Experts of a small language model: vocabulary 8620, a variant of SOAP for the experts.
Below are experts of layer 6 (counted from 0) of a mixture-of-experts language model. Rows are named up (a neuron's input weights, with its number) and show model dimensions 0-95. Each number is 500 + 50 x the weight over its row's rms, rounded and kept within 0 to 999. Numbers have three digits each.
Before each expert's rows: a language model's description of what the expert responds to. This comes from a sample of Wikipedia text that the model never trained on.

# expert 4
What it handles: Pipe separators after the first cell of a table row, usually a name or place, e.g. Oakland |, Skeid |, Cornwall |.
up1:472494446422540470523479461487482467459423499444524469466465530521573495683532486484517515561483500522471469466618431614505485469543446504502514444430447467509493455440445469502524362503515388484537529482518515561527413559480482463563461494525480490480530400417498551452558506527390503478
up2:482513436527533523434510562479595544527350483508456556560484552465515477372529557466477514566449564420450526565532528423489437535400583535469582463442373522473487519504449470584488466445433582537537517464488509487528488565498442462486477487427565533502487543532496530500485422457512513553
up3:614546590491481533460481440431501491481447566482553470538504467497494550420500513566507532472473542503498414476523381442611547446519502510543493502451556499578500523571538565534444501536556518422571529503495566459492505570551514496523516451565530597485493534356538522547541608415503561537
up4:484449540531527507533515516575565472394469428503471540496408503493521554465425520451536486575542444484433411477390522562482508492583542492580592453484580464516422438459527449504460480510631536488485555574441529516572538476455499463538465527578462522476421480462455455508389447452543476505
up5:526577512456515479516513586456570516533547558414564500518474417496447454508536515430500503510467549485464473545539550538533382516469500615469500546393494493576542448504591409563509590465474529540482536528492506448541501522502575552424452531453531512411604520452488496561461386442474434480
up6:507555465464456442599458496496507443427563587525430449506540474502491477518512490549478425529483483552572467572537468566527464492455502464544477444489496557569541395463474522477452484385604521399586512528504490573418462610469490426501512412513529490565606475436558499513524543474502444445
up7:478495442536480442538486435530462405614514508500530489599489373502531533495509527543527539542507436484492513511450564512560485566436463504538394428450488441655531425550460538565565445510576535463515404555460487501457490510498549473418475501491533514475531434505420550477550466525438502589
up8:539529572572580595430537486519476555522417455493579509483515534450505582509553470473553435480544581544484450431435485498489451462426561418598421571487507500442535558443584465442581419488454462565433509472520470562524459550494548501445516524467407455482433480526419507515527411506503469505
up9:519493483517447536413484339528485460522562426458480495516521514524494588511557495473488550438526583546505470530499468507501516526505464494595503624498507525469564420444558507400468505540541475486457513561457583567406505502454599531488505575498539507341459537462517479585495474543437502537
up10:515557477473461494530466478460540457425426513501436484597431500474560536494451503460419465495566492472478539502402408380544456511397537473495513505461523468451498549667550447491535513408495525474556534521470494428498519579516453505508418489473642517532530454545564528514488478590519465472
up11:474502512495469544527500488457462504448457509448420554535499512482511533486510588500482462538489469449462661549476480539509452491615507457558528435464383503501561522478481609448528543640504521524451473531448461537474439539539435613450528502484558558494485497528387405504429569454506457507
up12:417462479350554540596480480575524477557519580446477492567470500497581462491560524490482497476496595602465456480525508516424484588452467444540521532475451547448463481516426387488494498490543507508559501468536518431507539565590474502589511531537488448438460549448450527491490574394430517552
up13:468469616571534532425552516542466496513522466519477502509444581532524441478537406433399498446446544550549497564490496472426497471551489451417516544452425539550483426520547495491483478549460372679428448502508525553524461552518488587494523457498517528506538491479589526518516508571439529449
up14:405548567494472559539575506546490531537425472558489515519440470463537478522542456556550430587524476613503560444513506431471428471502427492466470411508425508398482478516451508488495533409484501480490580544553504468511580536490505597525514562546574511490452494440442396525416366494460475503
up15:537484510476557520447472530534545544345462483533527519494510392526492523458526519498533468504512465526498510601575524502530450422496478404518482485471443475580632504517555513618549585584529482523534575476538418452533502400476480479550518508473511496560452484619451525413464503512555578504
up16:554528450426518492556514497482479464510527512471472476556503517517507592603432474454503547482409548477584527479461464475492310554463459471460444466574501454476584470516498452563536518486586495412455547456567546569573513455535525477457537534518474553491471413471427455580430503516573571475
up17:523463580442536606468528451475505549481544509442525512477497423564505455452542541483429481475415478545475521525577473528543590557548574487564573534528471400543602469477543498440542451436512549456515571586527528548567487596500464482496542467491634519431492487422495571515388516496522503485
up18:554483608394474460539540498472585504437588481501478439544525491492492502450449401552509472560508525521491489508579396609499469433466468520474505439428527464492673466489488563525532487496439554361451452486573472512490451401561496502533439497484505537502487419479470495516534538473506502468
up19:456531436474564457587500464406480466557566509482551503545438446516516595505415504569442458521581450438488409440504580428521414531526429475566522443571430486437511394492539513467471438547539469542575506505446501552484555521553458519531528462448505504525484574453626444452454544516482487529
up20:452477605476490457433575422509463514597437523486465466579466474506573562549493497449472532460442458512484535585509547467590473547528501581516466388490523507617495584525424432619512518479495559523466493469583515480501552484543514463548444484519485545451514517493527542507560524471543351445
up21:520561593500526460559537512602502533533409371436529511551491470549597484563505526504498645478462500540495386444451553513499489582497536539471496541454466569503521458506456534517434430559525440534475478548572501543423462501559513469568519506507581500506384500419493500453529456473431456497
up22:543544470526505537415506456526561511488471493457473534418445438462418534569530534534567418520524567467605526494523453481447454545507488508550434409435416418497477499458526576581512569543486500459598487462436557545454477501594521471478549492623524526420589515414518456541483523423463487489

# expert 46
What it handles: Line breaks ending table rows, plus election and league table headers such as Turnout, Votes, Candidate, Pld, Swing.
up3:576436463529504580533511493572421491496556580532493464571468460556458527557507491499538425500514495514467452362535575589578479535487470408499461438486548514532486458562529483564491482501540527589477458530583494545502353542485457486442477577572443495530518454426516465498459533384491518430
up4:524548498427453496536488547517544509460496481464360476574498531485533540477572519492498476607505504473468402496465455582453549629476483561510566506517559544552543476526473482539513505432471458482628456484517562480501522593496557528582546586439550494559523487424524597495604557547533457469
up5:449556532506465417466529475481526576435546623425489495535553555521515441578647491466530565458478463463460500469616432458467513445450439571512406479578592577478494544472554416549556492444443500462445465517464452465524507498457560544477501520492482563458565499548552529522501578490543521505
up6:469466461468536395410583444447432546589469500414443493552461480485508483448512398526530438494552524504410513529380537570600520517486591551453506578513606475508513494527469447486497565501498435490542518553465553512510510476477525485495523472545518498394455553412423429517455566510466578506
up7:455438440492519431567505447450437548459487476541487434539449534585511412493518544536527510502573512543465458606540494562440385457552491483456393591552547535491450480477447446435510584536463536453609525467503529539473522468489534434454465458529498550456405537555482504415408540459511453446
up8:386597590491490540426493424571527470472425396535457540461475452425456523531524464436402501528484380507448572526502497495519424525500527435541522552438444521506441489491507500575503397488509443507484424516557486440555476487474587537575536528476518466594470481447535461511522571418456524488
up9:547458499544499509431517539534478582530408536538477572508526557531552507464565550537381493455483463440489515550479530571457479531468453535493488509424409524501488391561478490637479482460351501564402523511465493549363521509506518474549529515592508459512441555584513449514494492484468529496
up10:496503449452447531436462522478504493508426455495484536485476560502529461443553530497442448521520435539458468496436432484535509432572452488472413468603438471400532491461538470543566474597484505541475469552479553456502506378480524483506413569460412349444449466521490561548422420530564478565
up11:430448487548595507454535469535439440538509545454519552485493577504442437492476642503486474521380446475382424524414535557484530454481474505554518465456508470578558559464518497489576520467497492550416496485487455477462532520513502585456519632500507510560462406486497430474530586510429542548
up12:481502430556376520381510455484477515519539430491475571508530463468510533499581565446644471489482482482534545471408431555534505524523487521580471552464502500508533519562538593524441500531458459471523513556442511443477499424560517488569401534572543586513456488528430463569492583424500588485
up13:477461429497427528438476509501492515475542436586484531444394451520561601474412507443617505477477476495393504469500447548534503499512481524499406525485482432508460552480548622522531513554470417499514585474529542575520540455548518527389521458495562514484443438528404461439488521396482541539
up14:454464457439586554525524516611493553495565480572412527472490500421467540494477572555477476512648397396452497562506432425601504458487530461519448488509498516516539442496487532482596555544632491557455491466552583509553553507441544538524511476482520456482543535547490481526516572438520506476
up15:442537473403543458529435493457473428483526494442615428486446506505465501561518453501474464498476433566417507437519598431527514504411506578549477489533536496639375494460576527459601521550430439498497601529487542452502422461492455414479488525513494473529424439505540515464504499515524458489
up16:479443559396493419482539508466611514489509549531525440437543475494527555479536462445440597408489570532431516442513405572477451514463505550569520505516472476588570543498541542440452423537519458473662549451432544517482442432469497431443511529549530599472521495481516510509489560458521512483
up17:436565517486522486484497468557528520508534433582473436554477539353472555470535438473423533538519527511398546553483506459544478538534535510532454453518477512504449540504464455503436415535467574549404553550416515438515601601502548524536433464542530545502570418498541531467480595396453555502
up18:556517572521478481457560498529534448472595592520496440562514520462467566525569533573533601455564476584474606519504453484550548479414473458486526446581494446554447505485474426492476500566498509465534382519446461436472475555576430479514510544501523537509374451403530532546511480513418533561
up19:547511536502393490411480445462509470414517535525517446430452496539449518554556464494519486589547585521609419411513568510514459506498612437486479517485414478486489455442531532520414520601584491465512520436487545490593457537505541496473530621589532520414469505482488452575485480449478465497
up20:444454559462501515470492531568487494450527379474559429520501453476460526440463594604551546596471505528444442526483573456551404503447536531523506455487521464536500477545507536431427399531446415463570486545601441440516495481499462544488536429536549499525546507519420613505549596487521549522
up21:478427534478598486534621424555565477476567533525485518492507617505546520479578438491470494548447497495480498538545516585500425471564489500445532495590470563474548543578514511569419494411581383526405463481549461495498529488485503551492574456477437544418479456469454481484493538397479430499
up22:529434432449469479459453443489437439411565453589530521510472521440574543513544529537509455546449601531451561515522483513560469497528514558572484430540451484551534424583555543507545469539453467503456401435537583460486616503576506570524525497460474525506443507502424474426573448429489601476
up23:494379497563533339424538590490521551598477441575383521462488480455560524403577531488547419498543534443461508445435545500531541490435556530522551511480469600445541535523508502517489495568538466512487452511583566462473492500592435496480514554490520514443517467509449478463484460435544481543
up24:503483430510535418499562540473533424509521474487486575516484522391523560511609515472474454558522595453515437490473438460474525485486488526487408586434574536474457543454506552510493532445543474517517424544469609412505572515451520416510512502556549519426505482471427616433473612505503544587

# expert 57
What it handles: Closing parentheses and quotation marks ending titles, disambiguations or asides, e.g. (disambiguation), "Behind Closed Doors", née Harrison).
up0:405512509558486511446512555402528507540529442458446448534558479408415489564555497499540520454608423537540456474512514529557455460545477566520423503476470506485509533523463413559505591428544532567466449436472533565475459505491528545442479474418512598376459487548582405504480468436492462465
up1:495540509483405361535448518452508509509587511532543458478521589541506456532531487481461437445576481478601459541539451533528525471484484577451613511476590524435544608489563530502536534519466486468546480489512475539445587472470522515480483516553468377551560544554529540529485460620558468589
up2:458345548484462413612523605484548460434525583447463483441431488545525527480521565483524476480516429501562467437481507533567553464501393504542445420430432530431467539438512467435471443475505556527498422449497536515508490407474548573457524433463540475445464503501461518526440506478504554574
up3:519477429495524575523535488507517442525573469451565484517586476504549428504481511486553450442514439499438471459493544597424483519426470503423607519513524533505481442521512524497498572491367489480514387469541598502438428518437498477458490506472561560521427492477556421329491544445493479464
up4:551491427512573475473408472474512467460592501491497463439456555542407528477605530563549489420557472525606604532531431478531541552497483499518538442518454450493524525447553484478489517522564505529596532615473435471370443477542506530492513485472464505487504484548541631526425459545580481517
up5:521477539545471501592465550450562457436511479475446450488491484576482603416503495512557517468559493597483454539583477475475564478513508495407517509447468480418410492453542461476462460495519483489491477580532459501503478430484393516419466455466611534515579573433406470490348489504567497532
up6:580442459457542506527505469473408504492483343473476532411469582453484496489502512475538506418489424551409527518510587551564556396547570492485469444539463549630459469528469522572593569534537480444440452456520511494518467483555428561556454494501548476503461537463554497518532563498456555452
up7:594539487489514602554588494571572525477501583475496500480484482554527428499571434482556419456516491574455558507505546465498418515460575526420456452469426439487445568509420517542485536480498533519500445437571442446578520499544578575598531501532477471414460501445546422557489432426470466530
up8:479432488483514521512513546493529437525524535451498519460463454558559461583429372506474489553525484549577507573516550568406513589582524483494518509509463568605438513494602478440482524513445558487434420548527510466479485630503549464464453457504435526592493567419487596532513443545545513546
up9:419582483484415418436506455431489454498441500488468501525416453547481571471468490497559558423583476607559479489516451460524458474472500537514454527577570531466519617510427422523522544509547594519555527479435484499528667519563545427532524547524513485516520536485564555539501498580517487452
up10:482515508527461385556574395413543541536441516570541480511537489477512504490582369608537540435565510469486485511532527607491524447435518548517584503439470505521564543463496505475424584506385515489566551465425479537546574489510498519532524564540482550506492430528570599459483552526492513510
up11:515496446605510547523500534402606450527569579509454537517496564477443499460517452436555475537477477477553473530503457439559510498455470529540536556547584506517501571422559431430466616450500453510473489601549593568449459384480528508538595450532438515532501483508557468538511552420554523499
up12:479534568533484341543513548439491484528479468531488508515515470553541534453453500504510535412562522413532552443551401461508551565470465503534491558421493541446513495541429442509523466473557536570428535480472497554489490398481516420454518501537488477494470553432535469398369578473619544540
up13:452504416528519431484385544507474512494511476456555425477485474596514522520571553531515421474536416456591504533563515498580516500598540375430444490484472452574505495474428469533472457574387536546519517509545471453499506484542489542445579515491454504421379516432463492465493438554544492568
up14:467476532601603367525379516551442464492578493453571551504482591480553516518442535521410493491433545546487434449510495516477602573471487458545412534436509639507468550507493578533481510465441460472478485540442499459458558508551454529513548468542573545520529552465496519483561481551500553516
up15:503501457601479494463594421493532437515515476510474465525466542470506459427534547514521584577518566454389466480445485597491525504530572503485538607488422484517473505525464488467465532451509570503466506470362481531411578498535532398492450492464552564613495448470442574538450553561487554450
up16:524492463430470494530527460563506458467568482559549468550485492442528543612514534482458535554474511480495532521522554507473541428451395470458530495422545490454559505393568604532442495325532477481478447518476374537454434553491448537587544391481525457520471495498508451427459496471537483488
up17:433421437557517525524438490578432548444450472541471539480458443550587463509475581499531481527493411565475533538532588514426525592531513558540470444501491577535507521542544469489548369499405515531560501507521458450523539593483467649436544440424515526523482486470492528497413512522428480517
up18:464439528489530500456433581480440495577574571492448497532447388542486544469509386443457494483408459466493478515588534518462495477478498476399574458434447479573451479491465529485529502433481452535442486414378482477477503552588467514577528536353469514520490532459551538557496466549543493549
up19:587509473456472484540602554608498494475500437497514557532463490551535503590504598514499514502521537553484522469504470433499542516491531530480564632480477551479442464493418488490579516512464444546431383539444583399526569459547425561549486481507615453431545467488487563542528449542442560499
up20:476488448456519492558531597468482547422511487489474531421421437538533482519557517541586469489555540516444482457444517543470461529478441496488502572555443567450459542470528511524488536578586436472451525530523580555558564353533463507540469475397621574522493449476478459481409471498541406557
up21:531547584458487470505466489568494465532519415452445589510559430466476514529578472501535555516459529439497520478504520458562559617399451541477535424491553427479552527574565523493506433469441503521577453468504461459400460404474463530502469491505543550474449511358496594509457456390502541512

# expert 56
What it handles: Table pipes, list dashes, heading equals signs and first words at the start of lines in tables, lists and titles.
up0:571470516512573496618567489521450524455463546492558591576485481444529465590452415517441472527543448545502552516450556493439521542479476408420530544572564477528553457590448496604495484524503502511521548464573565507440552548560610522414487509542461553580498480496521482494541585448543443479
up1:495422497458518485514496563507518537428545464443535571478548383499602470524574554495498471530511499402438530552485597466542508444504453490608478432510459561555536465519596466508544533552547481529512597545465561515477464495431534481469516471526359560521451510498443425528495541596405477461
up2:363611421522512453506389486510493502509487543585570489480494601537516474441448609494538506465517470559496490433481473539558446461485437505500552436550464479611543607593505482471631502496457572502567452501464477436501533434503492484585534534522539467519447549507521500521489497552448537491
up3:596560603521508446563582534506355559515535529528490508525563457545424462461449469558560579470509485481489578448456502492489539493479475407588501481531465420589502461472482502486473537489512448508497449518387447557465498538531555507567468417491508454460379463545500519452569433531449456554
up4:504611568520508572524561466491519441404611423396433434464536514504513410501486469592468456460417415511608454471450463509516490506482489589535545451483518481513449529474570570536556511520485438564427459535529559465557448464479452530502524482482448500509550460471520544496521582612446536486
up5:462395459452441516498441484519442524568534486573488477602565447578578455490496412528509375487481406491458474484428493506496586458534541522576492526512466442530589447465430629502503573471526575485486469470501578445491422485536425543537489559409442493530544491468461535521457496515536514452
up6:536497555543466550500455458582644427422544515465514442395432516429474511543519506452631581438475504482491497525465455482571546529549458526461505448457427453506433584500489491490450391488432546465467491584524494497415505473450487509509529547510590519425488552498436460499420521513457471577
up7:453474485463521526509508486561437485511444452493486568396529439462380571454477452581494535467489461523457469427419486461575511588587469477454543485458490395433510547513447490472443592477462496478446474559499488487586525551475455588458435485508575535423577438406588481457478511447537495540
up8:538563580540599517629493474528433554535476489491381497420560470541450599504543532502468492434455420496502480486557512576510455479388457519519531525567468416506437512517484564481501484509490480510521483458597555574439488402426489484501466444476476431508534512613480483467542535453586447502
up9:505490443504507545578481555530454473482528431426532417483521465614423534584472510457506510505583516434459471480419443577445463506395488435514466472471557508484359452437423489443467408429565544496482500504410469544519526494551470418531472539428505444412535504544511496456467553521525568518
up10:526497514483516478543526471578521481553503457481550439475641509438548589471419504520540554502449445437407564496472458563488551530531452526412471450529547491600467467550490490518556513539471485591506440515460575500560433501565489487633524466563573566478529597523591412460479525501522550507
up11:481433544412537548487540543516494508515576456477580496456528548543519465480590504434515510385489475527530464510411511554629536584530441508559519569426513526542549498567498460524491447545421464555474499470496474468570538491570513488548665543499608460478521513443522573462573527451445490501
up12:484508501451531514476569466532588410493568503561458480602576521514573429507484545482483407502527592545598495468558536497390562596518497558510447452417509507483458513499498517497530430467540424549461556414492371536460560551544569555496553493553497483579514545486481534424489516559532506459
up13:583477506391487399562463580523511465504465456456483575512516539588568502426532513506505504512459579476472550514522476561533535367562483476446540486414600489424549548504491480485482465525485496445408528461552537561456432460525519486410485391482444523566488455418464581475537450509502454564
up14:482520595535441563485418458492586500482439559465555491482482466527411564472452525417518523504485521582465552439533494539608544509527478646563435558503512465436479527444555421476438418515515384494466450488493541491428600440476465528527444501482487470561524516564441468551476535560487474444
up15:522506551468488457606500546500559533478433529458506479541502483484426434563462488550444500487483457500466472455517548492537570497582353523491447514410544458401574493523531536499481391486583448444507444484516514524509536507498446443510528608486570442497451519453585605501422593439581493526
up16:575499458506549434468578518502532565542473541482500547454463430371416457513495446539432444480443529509510541454516497477515526607590401579528538509462538489427440450528471494459437517509427432553585549455410479470542542616509467594470544555499521445445534472507526530507519507425460437461
up17:440424507434427458442490445524549510527636504414575463474524431426510552475489430499545513495587564492475556475482489527541489508541468514506514411453408528493482407550584578456504549502439560505476572534529485421486444430547497520537528516540509522440518589473536490659507505480478566543
up18:425477482487488604480525544430430419584569468522508454443398483447512461513516541610452439458422538480539529517496487490470621547600444463543460475460461514537443467420480463506464528587571474608488551464409479498497528552542528559485552532514491532498410498515511539443476504562501465404
up19:547462510455517543425507511437523509496545406539512462505440463530492412505506524446545468546401440463513539415512484503602463475465434584549450660528494485385530434462543545497506550531559550418578518457500548508499481487503590415509494469506463482490568506543532488388446448414500536524
up20:569540587503532553490465478481533505476555520604478583510599581510419515422531449465436486431502511514498472542545512599576444510497494559470384542487468497439459485541552450529486498559512516532590538547396453497488476511464469516489466495550511464458430503545542574473445665428429490499
up21:468469501525595523548431573515497402457449488501445507548339521501568554465473533452464499487542461410535475455501501530576393493535501506513496481476533505579579416494495462496467507462487454476438486479498507638518456429525482528454624522475546475484391482514541412570528448528532569508

# expert 19
What it handles: Sentence-ending periods, closing quote or parenthesis plus period, and line breaks after headings, just before a new sentence begins with The, He, In.
up0:441434529372549427455571550508519507535467490485622585451538468458475494494534432480459464570576487388424540542457475462487495475529518414496455565550583460401485437535520489424524475626470483498506460534532560491498499544456459551465450591563447518503547454508486557525553533460550457522
up1:519556558525517483424486462530436511525443513412474524524547551539529510479555419441554557567597494471402591478523414553450486589413495510472603516508497498559471518547468597498525611488549506449543513527451558390446437532576528577515430537461457433532483449534479565473496548532503498480
up2:448561474499479412484479525518520527461422425478519493482552450485504457485442527458446511492480400536476505549411613445478535535444398591477425458562499470557528501538472476488589523495429460480478500472456371492464504545564469456441425490452529617550504475543557619465487607493520480487
up3:422551502558483499436503506411524479609436438531591524416545546570576496572503479538541607534474604529496514384477514518538458565567448497521522471494539489463434540512515467496558579548523563595582490458508523476538495488506462551559475415487572532463478494469468557448444541588532482426
up4:469565493475420436523471388501493560436503454465596514513506598619581491493483553355545489423504544549385495561487409579514528412496508530467530443465541514512498580578506555461400511548497463426550492531521497499618552522543455480490495508530501489482550502506547485457509468516479526503
up5:438522487577591520470428504533461443509503499490579524499566490542460539501477545526581580466490496624472522611563484496392545528570503435511543550518552516491447464427542505398527466387496539468477570547568434431574522525485486437491443600460554503564493455427462519488520569524478492469
up6:572446521482484526423467511474527596531415512442525502391534538544559425550556470466526534413483504511492623551563521517389498484462490541518482507544501497448421528429495519458459438489394499516562415433451523495417537479499508516407509507433566535465524509623479502484523535604476473561
up7:468475493415476436551486503546612535508499520400482484490475461490563474494498417543508457398438456426540525496506595546525450570442529537500445439562466444555610506449527502494415416480459529541563476466443598480497559491588551502507584453434518457405478573546461507496520467470538577532
up8:568560445458394483450411479502387467486497511487441441413501484503499568553589370519483498483447535472450455476521531544501443517559480454550431541491506565432493511554504508534479598534494519568540521412482614443524518509495567493482579486411524536537521486467613417571509466475454527523
up9:515504471626433506510529495516541518475539530456545479554463568486399477452523442511550491518554441435557436491457479482467502478610579520566557405527579509583574589498536516438478525429507483402435473546593502541507510537482473570491584513553455507444542524561511511500539459530644486530
up10:466519442501503505495488465457454525452552537489550562606550430503491432521619525555455568501518506502445479607498556565542536443540486530403530457502477517577557579448395396492525506463431451511482448512557494532447471549519470571520619510506506480550558445449435529441503545487507519373
up11:427407402456588520482575552546498596524534441477465605494469595453513480488517442528462485487494504420552547512455536551458571587506580460502455512500481463479508518489512458515512528447411547460452595470415572568517546480500493512458452509457500561480607489573489417528508536479401536417
up12:444464465531532517482450458454443544522440566508417527467505409465537427535484437534511549559509536565475527440577524538499435436484476586623469455552565478584429407534500491421610548558485505533506486497506517548495533566392502534557493474565597538528420516547419559502539544478500463468
up13:466500447540452508391495413509523505533481499506473461437465512548456448585567513522458508489509512357406412541537555581487554414564508502540460485557484368538546520489502557434504474499446564490544522497537585443432477550545458424448556543512523507481525511611569513485454503407448469481
up14:525574573481497481536507553523509549540589577570527532529503465468534501411479464532573431539516496545475399513480506585512445480532500451458491487549366436464552450423498515519428499561575641476480550484574429495515531573541572513546459487516502500431443535496484489543490557415477560606
up15:602497515436512562472467478451521532452443479604453451429519543475528576576527521469453502482476622537554481500445480480500454531526427532552602482457409539434515486494530478502461400502410384508495580474445472435378500500506563482474556515496511524480468451469520467385481411553498491508
up16:502560405456460495524490467530531455456557459393491584459411411534446511421421434497529505496577382542504500451543473491497554541540459505427494494494485496490599562523573472526457492508425439501497582523529524558429552575478489476511450556488562574606540521469499523520598568437553452489
up17:400477475481462521504500536539557574528422476519480542425523469532549556498520538471537484520459490573439479408466503560437556504522507532454495697460452468528534509402560514440583502531425505485619460528497508504520471552416527562518420518432504551502549525542531506554549476439563432436
up18:425589569497484527465480464459516481480449555413533416422582528538477386462489581574541507551407458517453482497491551431429646478467484407494512526452494504481509501522417564546541481458397525522541452583493438481529469453421424469536514436507449512521463462505558453473543529542496543519
up19:592509513452512514485512479522437435500571588534574536534374549476558435487449525499572511505463506552570543522527514506426547493494487593424473561559571504501477436491528536468590536513563572542446429423546438450590452480534515497499442406453496519471548400552415513463574554495466482449
up20:526438487437508548528512518535567521536566447445533445464467472448499517490451494502530521496568495486505449494543455433566488414576540499548566457373523521481445487514560518463488530475451489525469466545614560420526489468549626431586458537517545396486515486551439569565479387487573562584
up21:557504512534528505574514438538454493484444523540549547594476534492513540589508482523640525450488504530435439439528525525522516440526424492571449490568468527466562449400439473522464516528529408603542486544576430443559491524472473495486514452530488532523446409428469466496455455520566407635

# expert 8
What it handles: Nouns or word endings naming a field or activity, used before another noun, such as tennis player, football, production, educational environment.
up0:509434450439525527462515531529539468503527618541522509504485505521497604463550561444531550500521476490406492445526493616437481604461583558529429551429462560475531515521655503416520561479473486455480539449477648449514493563563446437464556503476459523563516503460476510510515427496497493460
up1:516599496578526436470607470551515429523535543438536507497552475520411483548520514505547565532574466491570429502438430488470371568499507452456521450618489421450484538530508432513495388450572468450529513536508514463474530566488527538488461548536427517499467463480500502582454594523604468545
up2:441482497480492512397525477593607537414530386539464581509525529454593544518520517445473466397522559514389580509432488485512470510518492464505510543477445442545523480555524473456466537567462487472515544574484524453470453511508620453434527485505471522427599604527586536456451468492513458549
up3:539438449500541458617464542564429534499500443551479459413426526484440519496466608582518500538609510501443518594474506470572514503547474457482548499469516550452552542532513465506585492560443532422494453483560494492434470488457524585493395546528455475544443445441515522403484395495492491600
up4:402474482432494473443473489619513453488491499490452491569413441481461539580556489507514466515498525601500464418444443488486520480480456519562499513556558490497432519456549469466408457511609525572517549462523459372502495576440506488494454573439517562615507453491546479529485502475497401384
up5:494522583452483545462496443625466534477578426410425522527500580484486469489463497467517502480559557429452480530579502462511458480425573484508465561539492429459469486471483501473502539429646581492572543451614499503476484523592441483523523475538538484519498534547497515585517543414375543474
up6:490541515513552492517527503401549464567427516511472501450517552413513593470523542470385434504522481499552450510445563546561504503578501462516504536501587589433512551458412530549594471509536424504486510539490462524554478612520515463421510484587460507519520351531583557553480488414530504454
up7:486497534493485488444569496504519452580483575421497498498432479529591527495505523517455420481490458520564480442481447478519582429531489511565555544391495484558504523454513379510381394538591473443503574454444378491583419502508542457519471514500454543434461487416571556536531505497521552517
up8:499471498591558426448531500470471535589486526618481486502441478467466506526510481518495464426609413563549531565469434419511576419565479477569411431407494535474535533570521558518489483543423512517490537499503594584501419551528474541537539547483444545519484542485482496600468502578560516568
up9:521455508473564565562492601495601461469466544456493541436479504610463516555546524495470460506461459548508518496466487580533440547486464545469471434450474596500420398523418430490508513543494440432443570519503630507439446563549550556562475402574510500470479523409527516510471486505454554573
up10:448491521502501490537598449399461390500518513476472405503497491447515431506535563494546514565508635528478482501481463460594553546520538440520470528503514450494484487448538472537466411400519478643440442563495541544463490539485527399513438496574548560537466448457398531503524528545492575447
up11:479424467541440459466526386504425501502555448459427493489455458494548562451527389523535426521535567528520466449507513385366518427527585565556470498424534593400457469493511552429510500530457499500428479504498490495526573434534490512569494585570511535468524456490459444439519534447459523455
up12:473467537504500528497404435526552445440541582425512582533492510412438499393496519477532442483531566560565485499539511540549512511461476531507530507577518528382487535499502456423554419621453602474501508470534510567528419467458538367433525470521491570438513522591529494529464492456548554517
up13:389474496470451563466545521446520492561449447521498494498503550523458496528531503453498541581427488579484502493550494460533483540481390552526526433503479532544504533428557533538608492601516460462483449477487518621492486593462526477555377464493537450490506517456337536517535479370527528470
up14:648489451565503494497576442514447541522550508457454461572540508483521498591554528476493451454502507521542474591529565413434487525429515520651380500443577562454545451542582533476479497522541554551449472460501485493494505490490464452442462539511470511527479378536532548419465481545473543437
up15:543499439477536440398468559512450469445523582537409615440513493546383618507507470535511536485478529421448463466386452485537482478485574541567488524541496613494562505493520413500483466507490468493594489481506489517490445491565548515441519497510479460391509518584469466459463464553524577586
up16:416457491428516448513590479518501482492513535535463581574373484495426527506449558473547404467495539468515457543462544408520457566511495528497549496508559500552597518528432466567515440455534453529628478476474528495530455484414446464427481509551505495483480477552559551549332538501540434510
up17:494529460505491438452521550550616492434519539487489446438570472592497494463535505434446474501481448484515485514563549505424634554540557555459430490537583588518454556454584390460474467511567494489551478499508537480534453557492453517509537523525484561617538395430581474408475538474486485537
up18:543584538536531542505558577463505510594451514404407463541516457543589506459498463551567450484493480447434471458483459461474530448539416510457527588532454480445563548593402507562501459577534485525441471543445495506387538520523487523574530498481490561479443460488417428506476539567606475433
up19:446546461571556517540472473461494454529503442549468495438506580482495460459522560488518483478540540544669530559497445508545518488529452580530517549510570618527530499527541506496501484461472541493523426356460528512460421510474630403447512476547491521586564503436487523532499552552546421574
up20:488505573584497504525520500538507513468420550558517468443496551554448538524511470533454519573520532453455574556502489528486518465626495540527502432496553473536556478557515526534605450534477480625475476573555538497542537385424506493442576534460536460411492426628552538607530542450519518447
up21:451516433437453488452427479554551536609342482512515486561544539580441443496451526533544527491517598493458432604541565511534570545575483496529501436468522454573480454532503510487544499401428440433446407531516514522535495449468546548469486538556449479412546482453509437532484502462441470539